config = dict(
    n_layer=12,
    d_model=128,
    n_experts=80,
    experts_per_token=2,
    d_expert=192,
    d_shared_expert=0,
    activation='cubed_relu',
    moe_layers=[1, 3, 5, 7, 9, 11],
    router_score='softmax',
    normalize_top_k=False,
    routed_scale=6.32,
    balance_loss=0.0133,
    balance_bias=False,
    router_z_loss=0.0001,
    init_std_router=0.0326,
    lr_router=0.00221,
    vocab_size=1024,
    norm='rmsnorm',
    norm_eps=1e-06,
    tie_embeddings=False,
    optimizer='soap_variant',
    lr=0.00861,
    beta1=0.95,
    beta2=0.95,
    batch_tokens=131072,
    seq_len=1024,
    train_tokens=541200000,
    steps=4130,
    dataset='wikipedia_en',
)
Below are experts of layer 9 (counted from 0) of a mixture-of-experts language model. Rows are named router (the router's row for the expert), up (a neuron's input weights, with its number), down (a neuron's output weights, with its number) and show model dimensions 0-127. Each number is 500 + 50 x the weight over its row's rms, rounded and kept within 0 to 999. Numbers have three digits each.
After each expert's rows: "gets" lists some tokens that make up at least twice as much of what it gets as of all text. This comes from a sample of Wikipedia text that the model never trained on. Tokens count by the router's weight.

# expert 61
router:484524454459530516380489485447540575421427537589544405490617495502441539534504375547492511473571485423497514428573501515469512561542480503547450435519536497540591503522553481464484576542437591499485469530520532530472501390577520557544503587465490426418471498529522477386445494512457440458494591479498491578453435455424471506541519471603497450456496455497546506573468476587507480506529
up0:519508458484569595346499504419546512531501460444558563464456434487453523553479475564550492499466521492532520464501497498546475449517488546503646518633501476507591489511525466543587470488465544518477456494497453659534552434505486506566526402416477365501483544504585506437433463546545559484487568420560473475452464489485584491473564481535517498519446468430519564489497454561481509530507
down0:546535557499501523509616516434408490455525560532555472602578448528525504488568431440467626447398590514558504454528453401506523505482502531521453483515474469534499509457507474460449461508488442493463445566530371457486490490570549564475449513583501583526442524449539448645470475543475428491508516499424576506508496575459441505552424518434556505480494513441453475493442524518395538553485
up1:476425563533489514442474468478498486452529417403465608417470480493507600508483384445532567526559414495474499456480546548466446495486481482450427522527508569518506442584473494503542587455457450559435468528613507472464577419492606486535589398441436500498498514513524474468528527499571487542560469446619538535402533438482494527527525464535501498550531554438468481544475606536474428493541
down1:417567460500538446616538508467567457611469502469470564558474491514485495525526390506528508465529549475474423491487479438505528515528563502500532549489414510462589521476483431455458550529519470473474584433490523380472567523460474443417515543570490561559568500425569478554504470485576539508469371504494414552490524486606460606406521523497422493489436499556517442419533486406493493542505
gets: "l", "n", "pl", " l", " fl", " Bl"

# expert 10
router:508425485527523505454519540469634566471445563586458412551553445460403551530586471574433492383508471468553499407490479484486463561557537473524465437554497551559461435482534551479531598553447606539497465455504468465546495497501540598496538547404504397537490522507499453480539498476444463462479566550514491605504493466472546463509511420544550444484451423450590444516462474591496498520480
up1:494527596478516498436519440473590487508554506512508483525584442530548537447557463504499520454495518556503480403509444491541545575547522479383512473553420521528515486512547458420488536434590473507445506496590535545440530448452500473473610506553491490452581477432450437608515480453489475523451507541511415432543536450564479479540475519450504521434563518540472422517400546436521418632373
down1:561503481487453434480550521578514427475542524478436511456488434451537568499545485496525528559505583490662532497454395418555499498467505506522498500542447447487559515498553584442539481403575543467452562451426496585509458493489613362483471473511573501415525493496547520565539476549488593529539450478565422447497517500515473568541454546538421421565543491549434427507482458456538540457498
up2:488454500527534544489569542538494514480529578543419451499538432482413339517492516478431538493575508510545457509530364470401508618474529516521464444559498475427421428531525455520517540509465433446561514428527594509516513560392479453542464488487567535467447538532558496532442607538459466498486436377463569511534506489423555437513552448450462442471530508469501503447448478531481438455496
down2:510535441510390494544537508492467492506468489499585494471590485477593534480494494608550549539503549444454526536422595457417479526518562529446508533492497477479562483430439530491490628531486476571463472575409502469580405392553496492540465446446468579521484420535583531523468575546395534489476513482483449476418544520582471542430442591528512538483511546434530464530517466546484458555591
gets: "r", " tr", "pr", " pr", " Pr", "ter"

# expert 27
router:575502508447469482473582526510563496407428526511445401528533522511418517511568470512431475409492442449514535483527521488486587492557555458619481492480440528565538483541495573540509504524425598536458507463572496481536591428490476576510485596493509427535440467454548479452483543412398536528568557491548484570481433416494481469488494410571547438427441397448518482551526517490409464480475
up1:508561475524500528496473503485588393444517496506493496464495459494562603514500536449510645511475505597461455559431543607536472509462536547479506457519470506564547580521441463570538423537549552452428413443475580484480467528486503458509456606541579468484531482528493617544467446443502531530549478500651480498386472515507530470526416515561537528579406537485531536462587481501463477487482
down1:522596495616504458492446530531485470502428456430481518521592483501539483525547493476446486526511489645477355449498533534494453494432513448546495442427571476487449503511498495399473428450534475501512488550375457421487540434433390459425468523406428473493546600437412460459469440526479533514489507458477489498527480417486479441468512541561513449488548586519558516475548584507508482443545
up2:480514518444453507513478536492507519509458453506501563538506521441468462527493380493446572529482424450550563506474467537514446422368456473470436543580491511434548408517456622498525499507558583445477517511511478363548557493591466505477381571465512496523484487460492523522505514471530580501512501479474581532452461473542468416506594517586502517440523437439541513599511590538577484387558
down2:444521478567488473493591520509422518553514527520518494543569485432498519510553575448405529540531590502487501436503540467515457461388590511509473445603416578500530530507440495582517529538487471541464476482533471489458463497451409509479577569456377535448592424530481454522468526481555529412552679493516493561447521411506467476509479565506506558582516479524481517442443516505461584556545
gets: "er", "ed", "ter", "ing", "or", "ted"

# expert 21
router:562482522475483458428642496452521539442412525512481413542585480435475545489540458559483494456517462503556449442495489446427468555567524455538445502481500565490585550569500527548474506552420464543480451452536579579400536430536496496498522615446462439455499501485534451463458543436460590466466520525444478579496427433538469532459512460565417467465390454452493443430492480550403523457546
up1:577505520502488567407503539560445389532491566434430490530474510507511454534537463524519524527472507613517538538454434492444501503441477413527441433485575511534435523501501474599438566571482490526471520521536558514463582592446532519449413412549414501477439613465498493548490580394493540457495540468444450481480601614500457436551555513483476449522484516437548538492515517458582523474411
down1:480550453501511486411545541458526481485480508479586481593504554485493482539496504477538572509509510522624496462638498515457473387493503461560575419559477472532488516446405496602428516583440537406484509568438531485504487498509446462510432447520593561482462655492538505522494453486418481451413589476543500536459578463439473493509428602511480512505512491565519540566547470518457555443516
up2:610575555548559485481502418416392558429452443529393520535533524443518476466506561538474546433489455537484529480486569563532444532579411503509429484494497637570470501497534476477501449399464458567595595504575495556451601508454485519447548558488557479515513536479545509508398493536549499509534537447494519448564393463549503517493487511536554557448454543494571460467543481489439494447454
down2:549480446475503476474518413480381437549548521479488539482554482530546474556510552560371508576509410418499509486530603575451521485504558549515505586385520506451439479571533532554548546558474586532397495507477490512615519410487478402543471437532433574551526530516544562455457510525441503496482530496626495492605464564491507515509465478452543481488505546515507453519543462503464427506594
gets: "is", "ity", "ment", "ens", "ation", "s"

# expert 41
router:556405509439478442472533493460556519494464540536565432539527449443380531477586427565454515488506422513528518436454509458491471542625511537615468498458509498552543484537450531515502546522414466543533395506544586435440593459520507479554528525450502460462520400472510512469495593457396466500548493555490445600509405439513470550499470441562519459467480452425519490554517527564432524409466
up7:553515461417492537593522537478540442447547432470504463471450452455505509527471484604455489495629517486431452496557579507488430571506467467503577511535474517497449483576471499528563485513591490493486461457504541446606504482443496548462461563524606388476463502407428512475488467501486473464547383566488570478480570563383519527620504502515509446571464514519500395507440465503491443420448
down7:528443503451499545523395574482441536511474510491501525448532482480502453502473531512501518536498557469393588425399483461521493544525602556441394465577468580446396424540464543473401458535548538571402486468499463572509440451498568523519455459483479552441465574391442433521438531435541568561511491422443476489460548479416532500506551542532469453569493411561472448498503461528510535474558
up8:470500508422573498494469492491490544566567542483473478518512395503561394484509438468471548493493524469476552496477477502506505592516477467499456471513529474498446465589491412413429532534531447560536506559546492459432528438449519516616516436548398541471390542481464574561431507439453468450607539488580482569479532528413532573485588513492524421509444484397533471598475558574555512521415
down8:466468449433496481431587471490453537537431578469512507563520510542573529572440540563484494518558471466519486533481534594532497499505525516451447400422592495549433465519501579499542508458486505434483458465536437497408469467545526509457495476504543563638557580538517506426489505618521600592491521427479525544555439476528450495527528468522568521536450606419430507513414589528561548494573
gets: "s", "ers", "es", " S", "a", "S"

# expert 19
router:466444456384549503420493533491597546438453505605477383539604498510466503523517425564492485394544506464506503446554450452508499528561412453505457458492520537551545491487568469538452556530541618601470469537510470542490510451513536504518493616444584438465469510485471533413539507523424464517456543534522513507494382444496564462481438400566504460486495456459574460580537473556530488475455
up55:451533490443483530463454500438455524586458493508470515527504479472487545486446509514510535489572545463602507463571413411479570614457442483425558482467598440567594536456541490498487491482516542515494558470463550522482504433483546494493537497499480455598584376535503562491415529526557428420485476395548385472484496484455496437546559523478452449485541481528369572487480451575577425521486
down55:415470543547565453533549424538440510563483446582476568546517500549541491506407476580502538434472452526438447452551588489504573424428468429503530492524460561454505453635480517586493553491448600509554517513515467430504468489553514414516477412556492579529572556515443457488560535531420510529483525521433533514430590487503482469501559483484509550521490515516528403491408538507429420562402
up56:449550499537496489522394449518515443554450503547623480468502536523470515505559454490483543573421554602474517512474487589513457514450572458477530480466554497358534508557599537523559515498555477555486469476566579541477563376571438475505430585500531529435600474517468495478575517467475478478461489570487499588445533504459457570510479543447508388433470553629488461525536515511556497487545
down56:529477497533463461568518439479504534587524518504451451445424478573436503525576522516477619505471498560431564431477470517551487537526428509510590516546546464487526472532441503530463474436573451474538551411536492398454505463485546404502432532489502554427540541481480466482559501467495412578566516571433506496451417513423488504512529395450516496461588491594557573441409425378453483528468
gets: "l", "r", " Br", "el", "ar", "arl"

# expert 4
router:522485474522520476426549498464543532433435545535474395526481461552392536445504398547443525420545474532457455435547538512468460463597473427527368478484479528494477523526503550528470482506451484492438532510499506526520487394514470626508478661433474471564505509453410468483526601429421521504488557500454475566526463482510493499509469416576522482495398420441529485503508477566430412465497
up0:534517541504515482440529420608486460545510476440486570510517471506447516519435542509463553522525644478611577454515457532427479540528509466506396477534438486518491510599547456532542496442541637453475622566487505469530489416498432448579433588470518443552439521501469559484493515458451519471531455537466518485508364501523557439480497516380465526510596517428477475508465553450472455492502
down0:461589477512476506495486500562428513550557551513449465553565578508426464533539506485564546493508441486645493552444494495448467496558517538463615523477549420401485533445438455506478465466583538479426469471491547479538480589448470441559604540427520490503457473437568513587546528561500514437535420538429490558511518463571414536503440584510497550574511535475515489406414503460468526484602
up1:517430463489460494495629466522492498538461533459512536475499454476558504542509432490517511582501552676485580491561478535494546447462475528475454543482497524541437505508569491567499488558497563420574530519484499500388510498494532619557552526561424463451449460547475440539586535555535541485511525498430483580514498496425599503465529464541446459536538396454612602543472461479434411554513
down1:582423558531511474449395419499497580479504544439599473555572451448491443446492486525508510511497519485603535513499505527528508458567549407527446564561519634541486498475523440423472460570557581522518422511426428475483517496475526424468456575437486480477415527483499425476544408470480539452507548506511555430566519483404450500465492494502479411630486494535510478436505444496444527456405
gets: "on", "u", "ic", "ac", "t", "in"

# expert 69
router:514506542418444531486548587437604572407426519558510432481596447467495514555533421553457536432531411447510507472516493409457479488566595437529471558535559558541553468542569489477515566544475527541462410524491509483513560499498527548484524589416510455451483393438536442488509521493438512460577461579417461546528427469466429536455517491552440467473397445493513540453563542545449494476534
up0:536483517419470461518531558512500516439479544486401410513453624443496450556448482451455516370491555440600546488529536500474539606435567508457622502434498544514486455468463454458450530560533608461477510564514549500602518493559428475550520543563547496510516495461567486529502530476471562519580546510473468512495496467388520443453399560447462499527392541540451459530485510558551530449533
down0:472514487549501465542523505502500449539480567509495550527606548447492478483496493507522550498617486491444413492499432482541461547483484535533505515462483422573451542588408510465481597475589468513409516409486502438478565581563523550558507438466629461543436442442490435419504420399529440471498487511491516451519530467607588519527550456515560456475552633493557419566546487471484457508489
up1:441464493476529501422515549419495535448416494474484406500491433545522449520452488514453527540515459544535510511603448538562521471443368544499484486555467521477494527565452476423538441420448599455431429550487568468475517496465393563446465532556483459399464503554523503453539451517487522418521499589502488563501461461469487488512584378572552475535504628557570465525500553552448553529577
down1:533493526527472521525561525602426431460464533516466532512568540445533579523563521538405476480478446511525508424530520419485467499543482477440543470524469550431513456512498486521417486614465381521506504477457541672516437550397544661498504509478527500515462534533447526585575438490447537475436385485457462481504443531486447529494545494416519525499518467440479532492431417502570541459503
gets: "ab", "um", " res", "im", "and", "ap"

# expert 31
router:507532559442541504410556579452537546419489569556521485559534512488419564567552444538520531423486440490470478460521494406433504535576565504584418404498561521483527527580471543539504528566473579580440454534465566499451485466514478544518547551489540422524490427486457454451528590476440457533582547551411420561422414478544502578503481515526444448486432453494511535524519538593490500456418
up0:450563463490458584437449533490552532618516547534461489473378471531487586587485463509433528494627397515549482551506485450557569496576617515591435490475467485515492515616476489533496546503501526476458569484485466432483450472508478533602476535543475517602567515474566476432466507483566481470545475501513543518524535539430431563464565558456459517525523484393536444439504518560470521523402
down0:527518535557561463538570524531519441411566491469444506543469468573485489546517430537600568477599531478600506531442517482479439524456547395464457448525551434528552408518527430527429532397463455500556501524427464542500431507509534516421496456535505462610481509435496492584485435534550531466387460559429572551459459555504482586515582508554555541461480562423499438558535453452502470513535
up1:548489541370433526474456533538436530446446485470534547447519425529460474529575601589550506530465478521449501521458535462486562428403500462549486525450572462533510555483530513445445511525419491474466530495491544573491522484436533518412471561523491477491610358461562487460507548537489467570513527608573570594486469493533528490496525531544474431617508500579509511444513449548598508420569
down1:486530523516460526454530503429542476444552533485371485531508499482541462525527453509458536601487515484435502500561427502521520517519543411598607518457527490481578489460565434525454570497492509490586431492461476461549605533500451464534388477416467604572489442498518514468583446459564500457469551387502492571497485476492476413554539453519461490494448514425512547491579448338482431529519
gets: "od", " d", " spec", " ad", " st", " D"

# expert 33
router:511580525507451474440538454478590592437511530530513468544526462464443552539539402513445530446554409495524514431471493440373447526572499542563476452497548537512524521553512575591528557455479536587428460501515553479430522395467541602475464587486578419539497424470495506479490520487409489520523582551550410556442445480475459473505502481552544375491466476438523561533505496533505452542428
up6:515458541522453510519503456543507500416534515457395501479439474543513368526493461460590536522421460424491428436408510435481555479450544497578455422498614558531489502501519501520591436493630490528464491480544476562589521453489529489584486500553436509520585513408543540416356477546470427512427493467531465498508468483439480544449450493581529563492458479519471519517496435515480462422440
down6:418574537506472454607456409516492481490479458550457485504507522406494632502559498443476528489553499445525490568497531429472478487506437536468581503526485491470438489542562487589517526415469451557583437454558556534534549422503606375500537537397501485449481484553402529503499486493400528496473435503547532485429498479550490527458500525505467533448487436456469370493517479359532557461490
up7:444506520446522417543576492474511507530454495487552529526465492439541470567527443486475550474488429546488500529413499558553472465493584458457499466427494537533452462581477608518549425554497512448605501431538581479454535479446545538507461463531478501545475471495537632485421587521476491500573534546510396440383425531503412541548517517408540528566493440497500466568468449616454617513488
down7:529504424549512462520441464575534494450597406507553468570567522461599573498534560510412454526500447469460474579484423601434475561488586468516513462558521554513415532456531541519563486478537510479451490510524535555515562436454512497461477424521460509533399564547534485610485497469601505561463537509581572571520462512472487452451492491554567483605517606536504601563428501502497485475557
gets: "\n", " |\n", ".\n\n", "\n\n", ")\n", ".\n"

# expert 70
router:494455501449447476453515518498619533478518564501525447614527468496493601511534441546422452424488490454569484452566425492383519532572521516529473478465519526514520538532567545563531619604418587572436440508499487493434499486543463528449519543472540433478529428499542455391467513447449531458491585505492475489507478409503485489556488462544490413487408412506565524542492499525456415508394
up0:598517496519517513560465454533566464518488572474537451513508544462499475428580324549476516529538525445524423565541472511496487520497528569473520504489525553451613519438512543427443497440570550447520432500566534511505536576416456490557461502552521617540499480436627483558540474444475527517591493482538559504492531493506444399546553570509480453498379494492443438462453514553446460445441
down0:561499470493480486531508478491493469542442584470588548438507484481520433456521441487569608469482434487435476490517564539395554630504508469559450478523420534487527509415534496480465535465458433445442451501446447534573496434572486520508355502499563562491516482543514401577557509524415552503544478532376435528541550445543570485533512464457479535454479441548444512526515442555594460566435
up1:506406413487434482583469521488553430533510430487559512521566446426514495375435410489500514525580556518512491601644589460474449542519578404494482503509475489510467481499487475435502493497500491551421495576468423477417430469444490465560444471466460500508468525566605503470508541525476482441460543480444431539497453521541502432442494478489442499389499551478534441462444593511403544454495
down1:581462532483538482527526494442456525429590424452496502437471484554452465536483468530491507480501550450469521505478486523541575602559489524503477442591461461585464434461496471500536487510572506591566447462439492478535491623424594418521446482637507512484394449568504492476528418519569457548492480479531537533455534517580458520512587508501555495479510346528581468574469579476544456461542
gets: "1", "4", "3", "2", "5", "6"

# expert 22
router:541459539396517487432550545503540566437476512520540405542527447536406572485586418562444555415560459443531493452480431444498548490626460512631507475471553569492588507498528519554517540541398508515455418503502561554453560454554510562541528537381517428473489475479542461475511583478478489539513481466495487541539406457508560576515479434500530439477472503488525497532554545596421498521490
up7:554439545494489454494519488430548401430436453434409642477511489490537500495524521392501488532462442504404431402472557480454474540569405449435463440502487469519496568505452456454476545491441484535534438447507548544565538494572521538435451493422558503519479433529578463541492432480428590563533472440440502573444495520621509485494466457459484503429573523463533467479482601429491517505537
down7:529486544464456510504456433546474481487517495545469588550526509431537508544566524503505502544482503463428433508579538528499494454459406501450540551681514465530504563523506509536440523515477598525457503511380449514567545557539485524506514540463488546527453487370475696479515509512508539496452517592560465550538453443427569505561532481399548520516459495573589544451508499479554434507483
up8:504500493459460545498534514513489482537550440481452503461571495364524459587415561556486525496531554457516554581502500477499566548560499466557530512528490549538452503453517474511522509490479559562469454550557521467482465440455516437390456506530475443497550550563500550454419553513546486387506460471581564392505545528459569485509480436596518555505607510537404584492514457493513473345374
down8:490517381547508460539434487487529436524525533572474504498560505377524426498449516580494505547592509488501522472547588456519417531503559513490588462509482526612569521461379430497566525504519589461498523579516513496452538542577504487645438482531573458452550476443536510468516417570497523428497474458473482599564590611501528500467426473531454553465512531507529445511493530442542510443502
gets: "s", "es", "ers", "ts", "ies", "les"

# expert 45
router:456525522490457498413523487503506618448473539536482468593618399442465530568588490501541506422542428503559539377546447433455530486559468449481430431521479546538480523502576563499533522534489531531512436500493470523490549532495539582504467623431551485434523435504470439404503533448484517567453488505461473561479412456497484508522534496568427477464461438515474529559548587575401420460523
up0:514470549498470465480629490514370611478507443531415453529506460503486488420526426489559462487548477550567444479592551562546505570523423486459445465520531480547483570514518497409546499453557587550499611485580511457468447552630554516548537556489474523501520498494556488478432479430542517515486488436500470427516459502517580524413483533554413589395496494462497461459555548564553463516517
down0:453472508483494550367511488473485550486511484539498514495485486487597432514524500575458387495555458476507448606591550433476482530475623506480441515494474554622556546472431454521531447577566421504562469476479395534563461578427470593444515510470456587501476524459436489428437504556536508438496472437544499454529506568501462537491521511485505580493483639470542449486468487505558562573485
up1:548550491450567605559522519508577573503513495524409603562412446556478499453634459531495486408550536473527484527438447518546536505512555499473525550462453606478568507417553478520557438529534443519502457568393458529461563451521480432564497483400498552493500544495531523451573470495469486565378530543552506486552411483452523472579469451581421557559479515548511443514539477509499476444501
down1:490549579520468528548549498465484534423474492451470479461563392464528470450432501526424450559398456473538551589532514478424525477466579412514547448499503550390577571469519517484470483504488554498477473517471529482536442524558419546494452458454534500531443486458506500537423431553567438583495479573473663550449586517611528436434538573578550544480509582495483523539514472434514484541491
gets: "ag", "og", "om", "im", "ub", "um"

# expert 17
router:543541459470477506441513472429522512460473553516494393532568474497436536473573368512424509427540504528521524414515471485414445469632560456550394433414542547514453533593500574599531507524428514488545496477525490466532524498492503514479530584439568432523466513510453437422486537482496470567500536479540385483487454440532532470509423468545459458463420437433507449584515504553466395473504
up0:458534410459445478397359525466602434576535467491480508545532500457469510446577460508506542445407490519532510496561550484509484402449527466559458525512554487501590652453507497532460437515544465522495529458481480549467441510490451454529541483461525484493544482464452413492451461531545423483480523558490534503542428448421491602552432469544417538533383588496439498520516569479501565577443
down0:513496514545582449476506476475566428488416517515541480497470510570506426479457529464466625411496534498480537517521522453431503483462550544477490520452501574450504483455517451394431534454498474516409454452448567467486520536487552485488382421437474577448475529461523566513420448525412435521491459431483498577522408485489520493631514423428583367507496505502383512460509538464514519510408
up1:531436491415568489483521558467417477597459569444484461504540466537570595537558509408587583520578503580550496547528455525520478533544502518479517517487532541459516454493485563538484519405455418420524426533537419549456528528499482507457637490491613417530482512457475454510422541511519494563541523551577500532487525427533559456374396410456488554501451446470525518529515473527465452552490
down1:413452488473434411513515518588478520539554469566544595515592508492486442536523560500545508513537411540536363438553499580539521425513479513490585470420493481611598514570469461631548419500432503481471517570472511443479534491474505441416558475551459501416498473487501505566453513473510520531506502550466635493510513471526483537507552421493475497467486520419540392480511576551477503525435
gets: "ign", "ine", "et", "o", "ord", "our"

# expert 5
router:529486448439479540390486504420572524386469529546539436504576436492462548462476455502558522377577507518547502483504404441465500445610537536562440527458544525493557510540603533566568530580513492516446466496502427522515592443535492578569568551479584504447499495504461482469522610441464505541556542504498457569497447445524541538544489490570402489494493470481501474539524457613445423499466
up108:555530498573446478465554594519549509460445511554576414508539469522534440379458526453426533466488520478513521451522541576482534528540439494507606518530508502539542508437487506544530461525554410571497482445444539554568609471494400504564463523486519531550579557474453464541550523526544537469529470482551589466495448512501400536482480459553324559513488559533528502589389441550489515546458
down108:579507495450563465496535506524494481460495420462549506473460557539524454567454596496478399493487489433465449493530468510495559395490396534504413498460450523496484437517552533557382534480420537488410504541492622514423479466467554480541371509418580490432422482440476495480490513459444449487433497510565559566530413560566533499564551532528565500509437473563488508488523545409485566425548
up109:456506449478549528489467418531572601586597532592569519550446479473562545482601502448567406436547501484556470500564446487444517482473476460462512515348424570459507541578488433556501435512462510469533494504472502459544551475498481517483436535437543510582475612566410489557541497574492577507482526461495403473548431519493529484475445509510418485471488421482497482539579465428504510413463
down109:517483450478506585476532548614440498469527361559459467477504450525499500459530518486398490473506514475448487545528540493470464480425494532547538460512485436543458504510547482521446418518561435466446584502526542488502592476467546469513460402457424484525469454450437571485478559449606567452485537568493593415452473429604474600538583472456514446604559536521405559451509447507493563475477
gets: "on", "ut", "ad", "am", "at", "im"

# expert 28
router:495444520494545505434559484476587573399458568605487474561509459539469543531506441585508505370542479453467545429533518446456531519595488431517421434505458504482518521509570612528484558490469603490541501505468527465459493475475519553424509560495519492520533463514496397450524551410424471531449521559458428585542484498549541509573506504569512422530511379496586440570494472589475452541503
up0:515555511557535528516383589504507578519434517491515572509423470517539567470572474499494502435479460542507477442540484520564556458542612508501497513506457395516521515519534562534514614491453544464467543590479604509415498482427508529623351553446511535487504512597428449468503567519414487561416491457548575512511535562507502564462606555491488547497530523485437569472536516522457532523499
down0:528429518454425484528566479415564531550471381475461403546549528416527572477575526473516554470495507497545549599471458455511503431537499527513585433486501471495602584477389488639475501516528524539547531379544551518499556515445411511459581459412485510569549450543550517485493419534566580536484547447516525491487532471449550503477451526499523513499453542542541458499519573554481459524593
up1:514520532509534513499413507588545532544449453523586522496511460529437501473532477522410582560512456538558463531602459507481511533490526508510507512455516518454464527561499594548533576464374520475535523524558586554586503499412463525464444407468445514594612458525544508526480510500476437495454481470452357592422477475504525517524444562482434540451580502471453490451534648430521508531547
down1:549527473538513508461516499437609467404456525478518567470501570540539508454489536499502536517511559587509527558520447449547540657551544525503539512502477522537541494497455513560446426503481403481495597446469473465490493476476373459477557506516504583461609489507521658447574514565462427487435501540466436486474529519484554455431457536519532513499535549526517530547533624502551454637505
gets: "i", "r", "ro", "al", "oc", "ap"

# expert 40
router:511485491459472457481587523503488533445454552520488439559534511491382593479598494580460454474498522458436447450504398475428440476648427496578461491530474575559510534558518556489474538531504529491466440498546475462474558403479494616508548570392493419477558505505510440410492507447478548502570598467488444534512446452462514558497503464562476430480461456526557483493516548574435482538405
up1:479485504541594583456538431491498486435480505510515450414561479437469464499576519456528513563491495475396481475405432427553435549480483487453495495496485545503484508497455513600474392465450552557533530485493495703505560420580503596491498470470515491531545496493495441441460435611499481453454512448544556461463467575470518479501404394488412527471444583534510498519466458447476450523516
down1:534584518530501465511567446534365428457591521366464474576533586420493440527462502482521536513441601526518576432508496498464349533501576533447538470466458546527388570433474468399513457519512523549530571427472475436473472502510515533423497506507463537567431559446557542393471464519580557483559514505528479490516457507514537515504515458410530474569541528478486477529475503572500516517538
up2:470493471493497536544482458454510506514520521513459467520532531495458556495580384554485426542504493514376413536534551495497521599553498530572457514569446460515547573498521499576509485467486536452424418558557423408514524553563491583556505417442477412543486516599625498527491532588455458475472478496518513513533543524606470515553471524470579463569537438477578539430479528407576409543491
down2:433519432550550449500493541442541527456482563484543572497513508554544632524522465515439503545503524565447489483513487496421563480470433552457563457550567515556483525456527544448481506538452500484512505487546526481550565438513451561572455463579513478438537480532452488537485519502512483490413506619456370481649441492525603465578467438476628566428484526433530536554445508463452423524576
gets: "ly", "ely", " time", ",", "1", "6"

# expert 78
router:486494533457424518414585526464567525480473595514551485570546557425361609570524388507468405440468516469477519436546502462499579453550544436578471452491519528501563570534508534534460558495436524519443466550407500506436553443475514532531533592516499509473488513398467507455522494408471493546484561457463418524515441481512493518561542450544479464483530444403523528558517562573418437547498
up0:447523524505404508477449502489484422518430550535526509496429506530583553531447496542585538523514443529508520522495439473563670520512557503503409509419454574595507520486512556568467539415462499436521481471460474575530552437467494480465499444395495456458455516441563535621446486493521499461492504478540490484425482537408526407533474442420511403424551408539483457493520514555578534484422
down0:501518563491502528455487423522444531520516543539588527475495458457604511457443444500566452477415485529490523406439455487405467493518532487519545563601453491425543450526491499573483479434362624465455377482480493410548458415482441434455518526497469496504442457522600587512472463477561516449470504541508376495575502562529458518519535531453418428463578481545477505482513533463458545471476
up1:524508502507377511485533435541523547474451455489508449554548514493452533524489439513487491488476517511494436563452519521474427536513500450402552512533476515540549540457626570485614530583562447466591512487472573404478608395484512395589506466453469482433372399477542537509494494463490474583521483452524553527432486520433478543598546459493485468505514555452543517461490388480499439534447
down1:537479485491451551374491493588527522518515475542523444457466472451572519495482426423499532508532514490556520471479529448486503480440506571497541562402438527528550518450435515597424511516478377496501564472568559443408529518487474507526540377465597589569411472437511461481615430512459495568490413481460519513576536570477431567456503526510467528571449497502545520493462565523621470506528
gets: "ed", " med", "ied", "ated", "at", " and"

# expert 37
router:481536539435504543405521512528569525453480552572508392548623511500467508520527450576432452459448516487482543469507435477403550492534489548533431465515517479567513502479602590489470605604437522586536423538548509487509503466560527564480470518503513395448524527472525482437459543456457448480552600515512418535488437455438559494496522514543479479466462376517554496521473552514477510555351
up0:450540554454425495439442481443431526505522485451457506470462492506496420540466396520523546456567501558412413451526427468573435516466409435514457441533523375568521565481479541495537458543457470525548490505480467525462444480460507427412546505449453541509528444378431535532546515519614432442561563533527431475438518510498515518554450452504546484514554558536471388600457556524485489513408
down0:464599517483575476499454537522557534513483481484547531501574601562476452488612534555544487588471530531436385560495494383404507497482604628537492597520509582448496550538502497498477608525446526532457555520500536504572560440569531506542511429496450507535565497514464472487539479554524482521454527403540474500453577477490470549518538591520535560521520527490476555572452468471533424431589
up1:407527554469469555464437526546537460473551492560487460419539538470448514515484490436546463535475609416500549540442511507458433498583444369564374527501437474500458519506594482457573572455510521548558584521475475527497506531556558536394462463495495451497519484536527458433539421435514496510602564463513435507532521546572564608480473588500500491517444473475581509442523470479489607542553
down1:506517541556516447523477468527431566457422449543431479416383477503633486492554513592572500504535497486521507465421521470595408484445426564555506535502572476486531543432392465576444480427466452428520484469585508466513525521462483573583508462499482472475491443534547420460478505480426387475438538454528419480495529536494512463489438511521474463523456430503470483469440553644565468468515
gets: " n", "el", "ar", " N", "n", " al"

# expert 43
router:496471462472506473442558547433496580459507647522510469541485470503488544575496382551529500443517477484490487437543452436503521451548475407521427523479459549504462442515485526600489549555476542495475403489445489485421488496517492511482467542416489449454506388473529474440577541426491479521496506555460503590435425424460472577453540499581441407478482440452545611566498487558399410547471
up0:484532582472429466466491550375440472490479515490511491597539528503471426523446507467566546487504435465520466549541442525526444584530473441591551493558528448511451510567510428556383477524507512511490482479418435487426413558537553549550466466581433493469488414456436466516380562460469448455503537489406488613513504588476373501492513545564507478449459471496484505462395491459528556503521
down0:505483447456464445467539412422502564533514608524526490440470504472483566470376462440532535495519431568463441528475527533529506551491490470511555498420575453506563608419434484526432420476427472507525522432478583513466450399465451494523527408482509535514391502435434502467453465432490469492450525519482486552451443460513417438551583490550463509520407426426461578512592484433559506534510
up1:581436528435452487435482628447523529570553454561391487537578525479504448482478550544523537498508483477538422424501508556614511507540630522505472532520454540457475531465583571531538495419556523477449436520467427473410452429574502518536408501487449509546564428450510514516528488595540426568535544541519491502467430497523551540590550520513489438569508469433408491432507550565468520527508
down1:465598533466553487478574481512493472509515548412548458501550504495503606458489501488548376512477465540487599433487444507540406506566465442500501566437539507530567503470444466546445568500436513407499472464451443576459469557487617494513503483614546528501521430534512510523426461584536413495439539516502491445539403447463539419590553460468529553502546454460419450531501498438397476465434
gets: " off", " P", "ff", "ep", "ip", " sup"